{
  "n_layer": 10,
  "d_model": 224,
  "n_experts": 128,
  "experts_per_token": 8,
  "d_expert": 32,
  "d_shared_expert": 64,
  "activation": "clamped_swiglu",
  "moe_layers": [1, 2, 3, 4, 5, 6, 7, 8, 9],
  "router_score": "softmax",
  "normalize_top_k": true,
  "routed_scale": 2.5,
  "balance_loss": 0.00205,
  "balance_bias": false,
  "router_cosine_scale": 20.0,
  "n_groups": 8,
  "groups_per_token": 3,
  "init_std_router": 0.00686,
  "lr_router": 0.000624,
  "n_head": 5,
  "n_kv_head": 5,
  "head_dim": 64,
  "vocab_size": 2048,
  "norm": "rmsnorm",
  "norm_place": "pre",
  "norm_eps": 1e-06,
  "positions": "rope",
  "rope_base": 13400.0,
  "rope_fraction": 1.0,
  "qk_norm": false,
  "attn_scale": 0.125,
  "tie_embeddings": false,
  "parallel_block": false,
  "extras": ["capped logits"],
  "init": "normal",
  "init_std_qkv": 0.0483,
  "init_std_o": 0.0,
  "init_std_up": 0.0483,
  "init_std_down": 0.0,
  "init_mimetic": 0.5,
  "optimizer": "muon_variant",
  "lr": 0.0104,
  "beta1": 0.9,
  "weight_decay": 0.039,
  "lr_head": 0.00687,
  "grad_clip": 1.0,
  "warmup_steps": 200,
  "schedule": "cos",
  "final_lr_fraction": 0.0,
  "batch_tokens": 65536,
  "seq_len": 1024,
  "doc_mask": true,
  "train_tokens": 376900000,
  "steps": 5752,
  "dataset": "wikipedia_en"
}
Below are experts of layer 4 (counted from 0) of a mixture-of-experts language model. Rows are named router (the router's row for the expert), down (a neuron's output weights, with its number) and show model dimensions 0-223. Each number is 500 + 50 x the weight over its row's rms, rounded and kept within 0 to 999. Numbers have three digits each.
After each expert's rows: a language model's description of what the expert responds to. This comes from a sample of Wikipedia text that the model never trained on.

# expert 7
router:500548507543549477522488449491454560605543575558497488565493505619516498401488437526564533574504507508532455502494529552493520492532461489568456481513465522537489486515458630412418482500550449540492444463502439490446489498474524497415494518442483540488544517504555421484461571548447569506450551461530497474467494531534492548596539465460509563485546545463569526494468615466512413487580510459607456575557584555508490504502497497490420417540428528490541554521584486485511546530528475461459464411570468584390520480593599542437441568597457574509479534525479407419576503461508493401547513572560419503601469477471512592581457424513417537430547517514473439520516483479410469564411
down0:457436530507539503492537458482530458520527478556464514493461594627471511458543409516534482465501476505482510635542507489471502440451495425444562594443471422481443484491579525600452505513564468476428468563502487396525413537434402567513500497493540527466444463413464438506479473449473376567549497426585514633520511512554514473542531514460565563503481481428488546576548563572429523485488480504502496505443401476466621517536469549483562495499481473532493563448514538529515470562583468483479489440592584504538545517511486391566496512433515431381498460432550458510580600533500510544472474489455607464509596548457498558570519569519492571447483481420509570426462480537464514499468
Non-Latin scripts, geo terms. Byte pieces of Indic, Arabic and Japanese script, coordinate symbols ′ and °, and inside-word pieces like ha, tri, i (alpha, yielding).

# expert 22
router:493433494468446530585381472501491566521570452495559473433495450547510546492519512546480476523501555551560551535448560459447470422455488527564455605458512471516526541547479565469427445523574512557347543495421553508422554487570577497630515528459503522474520472518530540465495524532591524489490491475475542434522489463437512559522577520524457471421520421477561442485566531559524517476571504559553554517514472503547433432581458546638439523434537520506462441422495522526551566529453548568550470469507430536443548510504492469471458592553502522457450500444475441477492604532503515540615483384480492539561508568567440531600538565493439541502451530536552590415428436507485499517612
down0:502524506456465521435514397610532478562510489483504532470488526410534592436496456379397521434436476505461552590539439459529568537486495498443522428394475674436462497481478557587464500581582472529531513471557488508475579418486494490518582483474474423466601545559477505505466465549478519488493519468447484550455474581439523412401474517542494506494414516493481492505461490475479449551539463500508562529466460497328465444455644420504471540542385491446467495493548572455457530437510567460428451470451467460494423443523519483479457537502513473583381432429531534557544406484511539486543527481496447494480532521529515488467526522521450486520475504479480449491508487599595531513555
Word piece "in". The piece in inside or starting words, as in winning, Spin, Mandarin, plus similar pieces like lin, id and whole words found, contain.

# expert 55
router:473487580521536629464501531470473485484561383433472569531469480440560530595529548520450462453512461462537486579487365484413416512448445460625448394486559491545508522564553434464445555539499515407501493536539452473539521504565543510478590504418539461583466490493469519535517534556509486566557526490578521472482480393484491428453442475433506469451465456492491354467482498438546505549482445465589478494525446484523495531555446434427477460543540418466499449479455458492586587542449507440447493487435468502516485551557500418471553507495544462576499460468420479486454487495584465562557515474489398507463465524546549566581470496456478407483503355537584513427546554531557464516484
down0:544491440467497548566475559404478506547513522503468495670502604586614500510521455555536470536498460458551545464540526489424439471510571421536555504427515603511464517625500522489524438485547504560453475586405611475476470502536489534533484496532468482503446492530513467543498569527526463559504519576489551534533614521503481508465559501476492505551539469575578475543523519484470469529576534499426515441501469526456465535501530473397504472520529546556456445511475531524542448522511480417506386620439517557489599545510479569421602506453595533515496472429532571447542529462533531489551524448426502474493526448502459410443574581521526473566440440503390444505436411624494516461436
Suffix -ing, all. Word-ending pieces, mainly -ing (Starring, Rolling, extending), plus ring, -est, out, and words like all, one, total, final.

# expert 29
router:420494456471504573440516517544490511410468422472487541468493511474441601458490492483547428489508524479499523540526580443515503584423500460446467439438619450397558615471492485474476508525510599444503544563527508496488569588570541556413581477544515545571486504483504555472546594491553525425594490465410412489631574491441511525490468494435481476473439536534456469442461564468513494474488537462575494462575513458467461499538454403466493471463543463512590493445488457487496516600488523468472480526453340406502430446536477391485528514438500498520543429510504471547533537510532534377478551521498535514484462555465548601581468462551509454483481466430553447490522543489569376541566
down0:447499437490469489544510461525486544512529500516422530465392524561561538490446559517487535448517512451456440560407529584448480447553444422522521478573468598435498492440416398401498513477520517501382498497462465598487514499517556420447577530467518448537510475541482553435490446456537482499497480556483445462517518519471488601528508560604546504494541443507455475539495489563544505507416545566419438521464542514434499511442529571520612478424556533557405498551515489490505555495422461430403527458367439561462469576415449483424482467549470526563504579488469497505466452526494384467420518374488495555517496493424497534405442527420609513521517532407520551490401512540480527485510
Quantifiers and noun endings. Quantifier words like most, many, some, both, those, early, first, main, plus word endings completing nouns (line-up, make-up, sheriff, opinion).

# expert 47
router:479484566491515392564530526504559512453547597523623508563427480434547466516519479471468489455549465461464545459457510522427528500577571486489539551450577374529500556480418493486415553457512509404578471483564567534502367527455441436556538517456580533429572524436543469510550545568505495547504478440508422500488557582499455497474482477437584503499427399528521526479517551481454426529498407436483452572422382441487488589607425459519478495484418555468438458481459471438468542458467521554494548505396481482508581498437514416552437528514540499512506498472456551476521450529492479401509560525499497384546430509491436457504484455496503482538567513415576449478558508484413440482478
down3:495537425510555501530416549597542520539491499371433525535481499493533459572528520494479468531549572471481560472445477452580520382514540579497469485422593575511581488448516518437409532504559520558553519503514564417430484583562455460549462526503547415419450462411525448434575506475516440461482445529546473554545527512459515502555433487503525482530452496387427571462454460534519463587578427517502480504507432469354486524499520470500545542529444492514520510485460460501408512493500435503479534475585531610449534471460470529542492571497479391489443372510499488567475508498568469461530497538405546549508493497552384512530468552528575442455561534435434492428424416542499509448592
th/w/ch word-middles. Consonant clusters inside or at word starts, chiefly th (together, 13th, whether-like) and w, ch, nd, mb (worldwide, Lamb).

# expert 21
router:505617427442463494490574425482496485463569492480442539607486536574550451516460576481461554415564516455458435448582525451506404510594487525525568546453538421503532531534492515429580461563467537462511446417499599511540519384512523486622454477506497470574588554534498584459542499517507496441457466465474498491487585440528591521500530477397465531498512450542606477496518363486571567494514566530517535456544534506575503519552499409405479479524480487427482449496523462502436473479489415420482478490571509500555539483391476539534466501563484471513579462611462534454539501562518485508586529466433546475505458475450517420543493453473486486559485505521616542519611521583484504593494
down9:385495562546480490476517469559494587554585567518416454411585491373542635537566497492516614552543527531544507464479502530494546528500464475488442565407567578403447548526550491542441506571503457483613486492518503438534477596532439419516537538420448485427530496411452443477469602460508510456456528533522511571495544497500455463604501598554568429513483557518549494553515565530549442504573415524432511548535452508541566541505513530552513515445513504487538513462490579565531498530516550566443475526449589538494421397472600529536484414445550540533563503498542413506502510446474428437462518521515448465480517508468573499542500468498494476431444399541428524569507509488581480475509
St and inter pieces. The piece st inside words and names such as Bri-st-ol, be-st, in-st-rumental, plus inter, ed endings, first, most.

# expert 54
router:539415392472547488565559590494520562489458531454469505461511542458541507514449527459557571568486546563458464479498422538532520576520514420584558570521509503546396499456484521624581532479525558492473559459478458485437402512526478451539543507553551487469550526377426507562484453536518532516434497484562526492457536466550590601443432504509451521648525616559454558522427582533535438466546457549407498414417501421513467476456516624447433531408555589410543510554503443401524547525520443501579495546463547558525525458474520513561450481461523586522497445509543455488499435538469489482555466454509526453427518541544528454426572483516482458471490492454516499529543477530570515449515
down3:521458433445503505521470463444491469555510532538502602504445539463522491519568583431576534482483377418530512453528491521448445554473444474482629545420470444534519522482494457551479542509627544556482517516449413557494458451506482527483479501501518527488515520527509496559487401601387544573449540419340485413431531572535561473496471551474495440505458593547541513493525490491423620547520448480508485509591490441539538503436537571472402517501525541445389507551499489501434445524496473539502566576588489451521440486462535575597434457534508485466468467531486587470539383506501570419443536421534537522440568463510585583503513476487514572539576440474492524494490537532446523455486
Apostrophes and open quotes. Apostrophes in possessives and contractions like Milan's, they're, I've, plus opening double quotes around titles and quoted phrases.

# expert 33
router:588453503489552516419506362469490482535559468533498496456478471521408458500500501479485464562469485487515413524505491584448461528440518447543460461547432503557519496582452521466507481604554450544469542449495495468433502504553517580516491457472491444541522505616500539506511469569535527418541566439433434563425369484452533517611482475496527520423495477559497477498382482588404537464516438595572521453614474411498451481439538470490430495508578484554579533403501533505412478497530555414505495469550529584352636477461396561517519579483500493490454541611474462470524502446473476537456426538432527488460500491567545546520503502511494489531438518518481521478564595535540468515511
down0:472567507490518557415573496475488637551586472545505438444496440465554504482494488473520462575360500424469510503417529500459590580538483566514539553380528531520484435460473569460532476523484437534541465537576522522475457472434479518484483425543422470457490488392449532458527535541523508436488508435469525507465490333471561569573483425460586467408511504490437512449504490499518516517445546531526588470401470540490573427432483503416483473398487464542517454453618536498561486575511528457472436545466550408518548457524637505604564522554578505462516443486476525456469450469518515449500535495499512480522585514537494421485570495509521544476414412508556514558563519464528552507439
Also and stems. The adverb also, plus word pieces like fin, cu, ur, su and words through, later, organ, as in Our, mucus, suffer.

# expert 13
router:539513508563643453574503476531488413515597496486512441492461522383505485566505502437564458481557463458534512507502522548478463471484372460531486436485558563618493534444492553460481525558505457485390495493397478465613490635479541490501542460555493466490535513478558555539569437511518537473494456505456515529454348439444541386543573490445523511543565475402458529576547571474459541528551434559463433411506440483548573495532435580503502486492535479476530503516493530467564536454497534524454492464518470443526500471440497586442467522501487456521525514518475442469378532529546508441569463506563481493574409434424550577505492547447418497522548550505413476525608528481552476572427
down0:489482580426507496566551539457554540492576456547554537541584523588551466521445419518503509463520517505492422466541513555499406440493477560543506573481524535434493585532509558550442479513498574495482513506441486445530564487520467467459547509417436486492433513455420513501454442508557470466556542494473439461559494433534391439534443476526591559366442448575518451494451461530551454506572622586456462616501490576419486515464478466501530511570423415458455496468510501517514491573473454494512493570510581403511448524399643473517554472512523494535471453419482542464454481527519517463407484503536450605566441503569509489498559469543428444470509511522502491319434457509532505498558
Prepositions after verbs. Prepositions following verbs or time phrases in running prose, such as of, in, to, for, by, with, on, after.

# expert 4
router:435505472483523497472629573554466489454451457503533449566518466498458567409486539548557447574509499438455504492527466509447446509505603575479488481492441511470418493483551475511511461530507534493491473464396515539463501492529501501560354385536519442514582559449534464440539626505514546552493523376526498461464555475528569430537477539591523519479433511427502472495549457496508502525497492440526475466401573487576527542472513522492510545449509518561559419508530539448495606387402453460458498520585537577444505517485486510559420561590451511512461413510471462448618497469501500548509479357603532468521483469444519459438469566501503515399492475552569531474526563529649474518508
down0:442563510518524455516550469552416491444501516489434481502494502528446532526523437447504458431503380475459506575512528575512482505461521521553454524526456536492520555488489540585434513503586463569486495523517491562525492531505452487499561572541484505453498523510597520581375550500470519402462496561621467484483470378367511452612474449572530449470436448489494446495430494470473470493485430418447460492531590467534469505493402488515497347468597469498513542533451610503449540529541573457586583513415511508511496519510517497495488471471487565555537375617438530539537589482479437510582532569536602498473507519505491480530415439626515519480491396481490542528452443470470441539497
Determiners and articles. Articles and determiners opening a noun phrase, often sentence-initial or after a line break, such as The, an, this.

# expert 57
router:472404613536463512589570499510532465532546506498602585431478497530438520528471420581522475540391477521505540387484515522476565526491463472457551474406471527594504470488533513481496578462476509549564538497557481499449477449564541448463554533516533484515528599509474461544485537423423433457511516490540533503506449405474501443483494557512561527508538546493432528518519398533409504469461448505509402618545534485502505587533429543410454530451484584500439551428527383567472509568446478547438462542552550562450542543531521393543517457501493454513556540474540453433492490481537492474417546414549617504541533498513492592467550493479515502544510558444548501575476537432397589561617
down1:451578531499495490546504425469507536508477530498415424432510555566508563503480467519511609455505528446456446541548437435395382501474464504452450547567444502512444554478442507434467473494484425437531597389415449511436531467518433479505456455573570403586463474500485485545455495507604467480461469511462489459542443403497525500502514588558513468480486508510481609543447522529451450496613505499490501535485442537490419539468412352529404550522585556531446503538542500588409522509489466499527522469565457555522442550446477480552524400469488532572539395573527459529442485482486536454535544521483541510539567495564468492528474503486446567507462381543584579468467476590409512530478
Taxonomy and infobox initials. Initial capitals after colons in taxonomy and infobox lists, such as E in Eudicots, Eubacteriales, or in Chordata, and coordinates.

# expert 56
router:472564463606482561443444569516414583496563627439456588621443537640480554508541508507392467496533542476505470522557488440444458453473470488556461511475531473466489402579397525458545568559475539546508521510504560524413534498415461472533477507531485443536494533401528512494431496547488456523498451499473549503463543549490382468448473567491534553425404455583427474546554586584513450472548486535511547438502533570516410525474517489560450580582478465487524493482510504519476532464463458520448516488452551492479469456442448510511422475469473521463485443518495503417510495473480506500612432562457455515442499525495429452496436525525487419541344508461506471453537472525576526530345
down1:441446560449547490608630495437527530445458514529478421549480449465465521492504476441494471460457468512506482497517525508392477517537437459510415438538535580511486593430494565569602477495480499376518498472546409467471496491530419471593492516496417588592525619440539485515463493434483482505507503492568546538554610463524501493606571491501438490492530509518531464503441523506573407454497452479460514426532508472522439511560460432326520556616512509464440453475443477574515468512599522465483414517520477516544507458658511571509526553523478562483573553418458483499594566503521468510523475505468448479483476534527471463448493546414515400514441504439508474500439466551475501482557
Mid-word syllables in foreign names. Inner syllables of names and words like sh, ant, ju, ra, as in Ashkelon, Cash, Santana, Arjun, Israel.

# expert 37
router:532461459585526529544529561459498486452559495435496440385478480524486446543557573542513466488507437484434487510528536503482479528427530546446470476541507405510403462517585541451472536490559482413471563497450562546503502496536437499505453501497450486478530452505544473573581501491577570417509465535579545444425518518627544536495450528477495470472434532463572557438461475517478480502504541490559519518567571389530500508568526545559538557557542581490553441518563507394514554431600473556473542479615500501516460472584569607605552463530525562441512512493474528511568461485610555553467568392442565376481557437587477515532592471492570548596440460539522512503469581464488553508473
down0:374427516503536494526577527478528490440518442506508559477503494499460517446550558555588497434476489609479531554527507534490528481423531526461467527539564491445502542486453533507501496467500516436478601405421489460497523494555533478549435547450569592523574569543468606543512522428494519554462521473522617526495532427604488528559476583575584473493538484540440470409460477530486558534520554462527484452432484501540463520563620550544431474418475465533416496485439475449528530525513398452629525545460486529539534389522404558546558396574516561490421437417565510514532532472487515451538532464517460471437500408568457536517491559509515564612419585461442488445523546457467463479482
Definite article the. The word the, usually after a preposition before a name or noun (of the, for the New York), plus each and every.

# expert 23
router:505472510498571506553448461538552462502603490528592477491468514408516598530467600552554462406580435494430599488471568475482425525465456514486505484538502607529451510508491530434478556522524470408458422458451538548537541592460553454433556541527421528506465496483519551522478439412555584489572421480470548462396430511447535415559483510490525505525559491417533578482561536531467511423539471503470481502467548499565551518473435502499523537496547461446537492478541493468515536450532518530516529462529526392593504471495563543488506478568428500531571499546443402471451528509490502434590472417527510377577484493501524546540496536428489423478513550493350433565575418554544438580392
down0:542351587461448532461461428496577576573514390583459453473505573517484526442427432494468537518462515444467484575476489554513426461466463496488448538481522526505490577511511564414530561497518525509568417476529585518438478490445512474453419457500563537525531509539455473544476541479504565580517397584508493598492506534514439427625479553495535529541512545419526545397562496511485585415579476495438616547522428465500519557443619466510461508572531509467542425612533376481512544461390496500453503438538500567487458540556498517528561492454508531491464500482570532583507595497450527522486483545459524565520454555524571506535517542513497464467453523526445533502422489558545576427450
Prepositions. Prepositions before a noun phrase, such as in, at, as, to, on, with, from, during; also "See" in "See also" headings.

# expert 45
router:402551360462454540494485497576512437486501461388444469549495515535506507488449520545509412530488531506523532501531489589555441477559499556436523493484429599579418570476437496400495473472545494555511496468522544580476608563514446507462477473448461451579550562547413471506510445492498472431490498464478540505548568502433550540622503550475548636481488542553399528541530457539489594497499541481456564463523512493482502545513523441531571476549376513529558470516477523433472431541512471470402517570564614530560557566471461435486513462521509495504489472623402542575452455502515406550422433554462531496487518499570450494527393442477438487497559466512463446520529597569531505493519
down1:574587424464513444507515494553463391460477564423421532544512504509534399508477545530481455537542495508497507497535542513578456489562545607438373423476489501553510475591508614494542500509404554561521492473474583451478558378457481530480531522351438515509533490518509485500443433597474533435452484448528531590526374504459405560475433463449507527505452485505495447501579487532526425453504461565412562542446551537453496516507447466570494475480535442451519530520504536463535443511529459486466511505484555510513487536484522507471538517472493586445388511543492424445411453481514501421526499657484474591578557472471532491555584483529399600503547518527539500550529436536546535544453
St word starts. Word-initial st or St pieces, such as Staff, Strip, street, stolen, plus pronouns it, him, her and starts like gr, tr.

# expert 41
router:473573513465470484404503514490486582522581435547491574507555583463477460518416409595563580534520459460484504494441516409404595446515545430462414470568532609591490525546478448430522433486452467502449550425467472501481521466525463531441540484416432490471503451439518523501525490496522504553565637570520522453509545474526458462468520415523474529436507484530493434520426515497399540453494430421447531571518463448467488439474499597515502505543548510475523477477497460557464488421535464446488486468501429443567457527515560425523521460507474500471587582414501505411467489552427519449436493483498534483499430541491535556472559577459510576494459506441439486479505515541316647493561
down5:471503514539457535418518439598567500535471559629465425548529477581516506468560470531426502428490525545528440483509515454508397498484557421563500505498482429502566439520434527531532510480516447535451459557399493507441466555512389595504579548489537565497514550525532502570532496432499499524535438520403575536538504400413422475427476441457583382454457537466459476504435468500481421457537520582551498470525476435445513484585454451531495483483515465442441467656542420461503466469496495525483451458545483645457488512499465527584484535504540544525471540376529625488514449507493539556474504415472541559495453530543505456477495454531477564461513488428515450607480523412527539425508
O-initial word starts. Word-start capital pieces, mostly O in names (Osaka, Odenkirk, Obispo, Official), plus Ni, Su, Mo, Ne, and ft after heights.

# expert 20
router:471390549518496519481535445513503535473524516584438521581515462464502485540523526575526517578365500499435591495482522494434391469512505479506490376399458519563513524534520506505512554509578457470512511643527461508471484511560511550559552489484536520567482478509441542544442528478483373506573581599505465539491492529550437532540425513634601562462451452565504462507375481463432457450544508453467518558444547430460531537519545506536490409453524412493498489403477512472472435519569503569468483517529564507397501482528407442472535490469538567538478496478443569583518441417490453489528552544534515510550395487458419508476535519435470441460419483428532500460437434453439542423542
down1:493510489525520555496489496508461511485529459456415479518500480375512454595479592546475416416518548458662626556546607471509546480456512620476517442598472607625542435532627519549470544588519560579636516489510484544504501447559440472502410542482462475492505441461406461412536571491501410454460504466496509457498517511593517511483437438443531559458458536554505556452575461524456518468499484510536552514536591472531549489457454514526506507495550450530439548451554537496437557454535432503555518494534492481521478471559475522474565459515466513461571554484527506474494532467509489486484433491557529451486441526526522440491384466568475577502546598543473494482547495523398525613470
Word-initial consonant capitals. Word-initial capitals or syllables like G, V, Ch, Qu, Bo, as in Genre, Veteran, Gonzaga, and bo in westbound.

# expert 16
router:546523459593537526538583512491477514449435398586512513488473560526513476528465477549491555419438444521479433485532554527525495493413446458486545572463552494451527539508462512372507506519465560531465418507509464468455493526552486601546388502482557468488540513474494446524504484491471520496477454504555508442568493536567564477511495436485452525596557474431453403469519384469551507492543530400453470545598498537541477513568376539349476475509586529462545484488530405482523514626453425501455538561376424492434451496517488558514471425485493471495581470505506543597549485457512473398495612545440554554428510476484512559551565561436485443399549507544524578508419523481484504524522
down0:542485472490460472404497510555537432537499509472546541492520471484553542406487503502538576377464471454477365559427513606510521451541521490482467509535499529481543534444450468541469489536470454524533481468532374458469617502504504474530483492538418513491502534461456572453531534519502413531445544499483468531507516483524491478468515489496518466461570483535488439543528463507507527542436430542556515484553581504516436485583375492364515503423558440522504429560452367570506528482502411530586560581586501524612388563529496564437455437454486575540498525471463500444597500508549476514399477628465493509539547504539534530495449545493484527500488467595571620457437464503418617514486
Verb and noun suffixes. Word-final suffixes like ed, ing, ation, ly, often in infobox labels or reporting verbs, e.g. Published, Nominated, announced.

# expert 51
router:533438514487591600439550516475501490487427461449547601553477507568496521476548505502511438470457537506528520552528561514557446523449472463510501521490535513500450480481570522582474564578468551420450531503454476538508425363534586487564613513450585454494443466427512555564523561465464476472500516481623546485438436560393465382448447522621605439511456457376408423462423476586465497489514478515455546532486493486449478404527473453440564499456545442501446452445555518437457450546483498536504441501516468512531577662499482411475486532516506514513503569444502476390502453511547479443465566450515514458537539442520425569576489543489509550447476487539561500489458547460499536495478
down0:518482514604463507520503529494478484509502577470518545482487489573522397499519433434472428445574486600496473553488441488449514386437534514479440495446531552545494518548512588416440553490550552559476533576533638496461514568511477496470451513500459441457493502407464395517455385567484481408434470572518441532527515527504519480486490516478464525504492493428546516453502457537502546508539453518336455468512558529459465483494540482470493399468499446540458565428507458514549561536486539510548510478596495550466476449517488487513550475469484552502455418528464449437594657510445489584468550540512517477561418544494548616451491446483432438475467442450435468535540471302450459483496
Infobox production pieces. Pieces in film and album infoboxes, especially duc in Production, Produced, introduced, plus ch in chronology and comp, due, result.

# expert 14
router:550423534459526586386485425447475498447574449528572532539465502529505538542456526448467527467527421451530493445524503626543462436527500514463481522510460479440482602530487432402475397450433441487515543498544533541501521535456412546575528489378338607503463492465478453465585568508452436471504535462462472556542414474479534546534510450399469539425490461466497455551532494578505497522393476570547536498508555433513442528530452424488543448429526514479499422533437485524530422515529463420508524436537449520510521585588548494423489459528480480509473574527406475474559433546442483472457615561547492477438560525473590539491440460496554559475537482461513447479559592516449485451445
down0:442505451597450578483627450538484610563603503489455488501497440573568467453438474534513599460477530542536431561501478497432440531455531512462474534591428423426503545552495495468440425540497436518486507416376538517411556507565456457537596530521484510474471501447578570516490512532533497452534570576475456507516451517507518501562528446534482471412450424408555530441514484571527497513453386449563488522470510460537544573505469449495456431430553453549495465462588452448479492520535477563515503538548447411535361482509442497470552528517491536505579520500453525520563522517460500539423492458495490551432450427535563421418516535435525581537505456636471486458536503449521531598505
Career-timeline words and pieces. Time and career words like later, career, after, during, plus mid-word pieces emb in Member and for in effort, therefore.

# expert 40
router:502413478517483523480568480511517542526467664544494526513378558516480517455462527414504503523551506491432506468603421447530562487469474521509576426495505573518496521479481527561495491401514511444517452470537521602477405483473519523585456478498536428469558557501534529474368401590484511561445373476508503400512483582534488513471507484465548502444499547445513532486479431508470484633599494485452473583452521544571582454546495553607369521525459451496486562544512568484512514487578468548442404354554459505552452393430562539475519541570511491458447453521518512549520522470582484503481518471448520444506478468474591459580498474524529501450578508476497559467487511526507441456522
down1:375483490491549449467513486473450571542627500471452501456568447491463503532529561559481581527577460440529496482567475387541405475445468598575498456415459432599477564472509477563551419572492510439512555541539489494475489483504489444503521623425479474436458464487459497426553501555456556533497542510509483525537531463468455535534594494535504505533474500520368575555471495500526443532514511544513472625516521493550438512464515541608412570422508448517519495576577547464536564505560537538458528409527422557491525411546477512476489532531493458530546473471466397492534476584528449528444466498500535514516388501479493513543506373527491567550613458502501484572597461486619466553496
Punctuation and name particles. Commas, colons and closing parentheses in dates and lists, plus the final n of particles like von and den.

# expert 53
router:520524449590485523429442493517592432611637487508537505501470541513462441411565520506524445512443521373549406479447477510456491546477476547511474439520436477496556476420495536585504562556534490648447492494430484480483529525554431470510501522379563592519372513506576503526532529494460528556522586473472470527505470476594465570594504556536539521406463496485445502505510471562474465549482488501585569562540430553507459459521521483426518419559414429457503485480514517566543597459575574478592449500531453526429512508577461531584448508512510492458521435481471606497514529491484478558456526490502451545583524483446378549528507615526431476577460518503472498515501523553527507564490
down0:455586518517539487486471478475578567538510496385404514493446526510336512414568470514442493474486454416511521521546570540459442586533548485512447486545451457544574477461499535571507498454443575515546416443494475446505482487544435410520558556475526486501411497565497538494487500569465465470504564465435466481484530478494459404457564521555494433479541461545457518536467436462477597477428535474556561483458489357506469550563450405507487499543518472526450506391472564429504427514451474533558464532536472447444513636480502482481452508508434458422484489475553534485477428474494488501462617502487478427537445525586529490564426558452618460477534580522489481470479583395494542609580
Mid-word syllables. Syllable pieces inside names and words, like wa in Botswana, pi in Gillespie, occupied, udi in studies, ov, un, u.

# expert 36
router:574531563510483494547551567480463434548491502450464495472455456514586425540430576530593502527513580578475565602545513502427577504523399544480454478492480485484501557497479501622500472493456518557506520474522515477431522552486504540560410496438549617512557497350536575561423469479537495590490557423446594597359386529547473509484458596553490514469490533563589477551416494477499431435526473547521474563443558496516470455542588481512459482502546524399418507536564484514569478465521492488577465466502430462492505538530497490561453473536596546509500430511546516534494418429413491505465405495525532438514471436518516455523486593548475501546516462550488454562507483441475531450414
down0:480408455485502502508615465457504452420475490487478438544576484509482521511575591568559530554436461512506502530440538437403618514486489416522458527518534432443562488463516494511456441593551534460484464543513588429431455438434344559502522478434598553474526487580485463473489520484535489461527412475658437498467479440566537439504599506488526499450457626465473510569582454465547437502541509570534480531457435561586522462456447542493516566481576435511534538494528431489443472511505494468469473471583515546437420553413446563409580512575579546445502488475511546516507471473559539437488499488482476533503573476488515496463568559484450519514447444504462520467577564576422465502492
Opening parentheses. Opening parentheses before years, dates, abbreviations or chart names, e.g. (1964), (INN), plus the piece mo in Baltimore, Dinamo.

# expert 48
router:450570499472484483496550464490459432430510509483590501514502391479600489465423461523546462570520528391552512447537423494589539431555411484421583462487544520537493470555469466478442524536503578456482561483477478481510498509476436381496494502538608532497540512448504538576537462477478508405474377610424434542478511553531528547593492492516465442423480462490399529549467414508462508532532568480490540538490464607525491440419522521512497446552503581557465520546566450500589604460509518477462529492393474508462563590488516502519560569536527480484528475471536539434446562474403466487445428465518529522470460440489521531601438594463429561456559519467471524467465579607419482448550
down1:407501481581522491473423522589495456538554508534547541439407502521508510538417451436486472457460419558478522476508517569495545496496533415500505493573493477501640559524450538494520609517586474423492552487472489500573523574514528500489484528526423401487438496489566511547446503452525424521443527472492517564507485483445519419459498578567564488389424537533507562490552520568621556482528559557521427488577557518459642520621473478497541430624529464409551493504482542509495568432489469539498562470483499522538436534524466596475492500609489557532502559487413432524536474470512432471498537436409500541464551506428532500562484458459576514395528484531399446490452514426549454521463
Letter s inside words. A lone letter s or short piece inside words after a prefix, e.g. sub-s-cribers, ves-s-el, on-s-laught, plus plural s in needs.

# expert 35
router:450526499451473437416577487544607472480570534524529486611530498484492423526472502587551463527327468501500571493502494552461501490529503491542422405521598535492384459547482495443550503490619487505503547457565571531461463511478542554496468449475507466525530476480494490546414479459426466536471540550425558525562487486535552552555592451481452573405460499413555591460387545483500442517560557410417440600508502593513540556552584500450593488565483584506468450592473494477489553504526423474480486510501623500564496435475483514492478521468445537494636493530517501510464505445498453513526452471614460461512476506519565486490543477493456495493561466563438453547525532431454572497546
down1:464496491498440583460480619510502484433535575477518448607561406542539566528455453537588449491427474508459448541508537542486430495527522535594527476571590524539526494470509442472490473541527414497602445464502564512471588524506536577470480441457458422492543568384512506550597439494437494443533529497554492498460363565535401501476431452539558489422488457490523568536456650515403565510472542446530485529572425461373559442563487490558501463556516510433553433507510414456569488526499460510554545576491508473502465437529491498544453476513517606494426473462524540535495463582520495485471512466597547438505519580491510468533491530517495532455507441465519468486526608425503583563518
H and letter-initial pieces. Single-letter first pieces of words after a space, especially H/h (Hindi, Hampshire, hockey, hit), also m, g, b, Ha.

# expert 26
router:508516427564476504449494462508453534610474488494556421565504550475572550461492540539509535480477456502467488466428400533465558428490448538413436568466585639553469554468555542477503537475412502447418531506527497537531479527416442465540556552499483499556510526505466385566464538523495509507494475612521560509542551456471473458453491534464471441481403463544471524472538458585569472521537553634521506481471514544466498470473462579453506417498495435422567473557419513555533494580427433532555535480583448530622478456608535463510482549410477557521533465533590580544533489445482584527453453476491521403396560548428476444444523468518471522396504527504502516536393505579517470466520
down0:529524577491501526514498473463390505472477507455444509499516479522499548516500495466434541461511480540538502561514465539424530519454448481503546463508529445392586544486500510398543406490547476486656534493538465539439510507566519531496483585520450431531491525458511527579566445491469405400471511495561511543549508501488493460562533507484516472469605422444444536526548495446386466540401431601433422507462559482546569521559448418462543530572467450462443508358498499475458494480426477463456508448492511501448452505417547477537484488519486497553466491506492506507460504405607526456569452510411384542503326502543613479579452453497574389496499429554553440482482552506440519492486
Syllable re and um. Mid-word or initial syllable re, as in threw, crew, livestreaming, Rebecca, plus um in Numerous and pre.

# expert 8
router:478477599541478611380458450436500531464503511504485482632449542494548501502462529570424487520447478522498504500501407475514542477425471574446485514397538504439466513479533471496446534428452524564519482494408466464463536527506559428421533445497513512411419436563482437507423557410543436485472447414475493448476533476520624513543464578523462528434627518494514388481474608567501465548498508476504438447532545519488490472540362487492502502546530472454489504551473405488561563492551487455536538462518502558480373450528423520528495476456543449541522541461537599564516482525481458432472441444493412551490568515473525585543557423584433497487593565509588432512493456453519560498510
down2:437597481477464436563547564474563444502565457509518493528470405452481475498518480496423505461537496471499538508526465501514515506472431491518442608520513444439534547490493535483559436456518519478533571483597511452419499533559513413599460543494556480460530468462549541528407512423575470438488512469482444555452405509564487559526421597459557543405464564551553491493567487465576413482524569460463461483427438501495533542599424537511550540590525518466451561496528485548486583484582460472501520427492462462507531447462558460541381599536466437493568448591436464473592516574460464436448478606475529499460450514487606539491442517440533496509522530607454407435511414550586544530448
Table header and score cells. Tokens in wiki tables and sports stats, such as header words Party, Region, Season, percent signs, closing brackets, small numbers.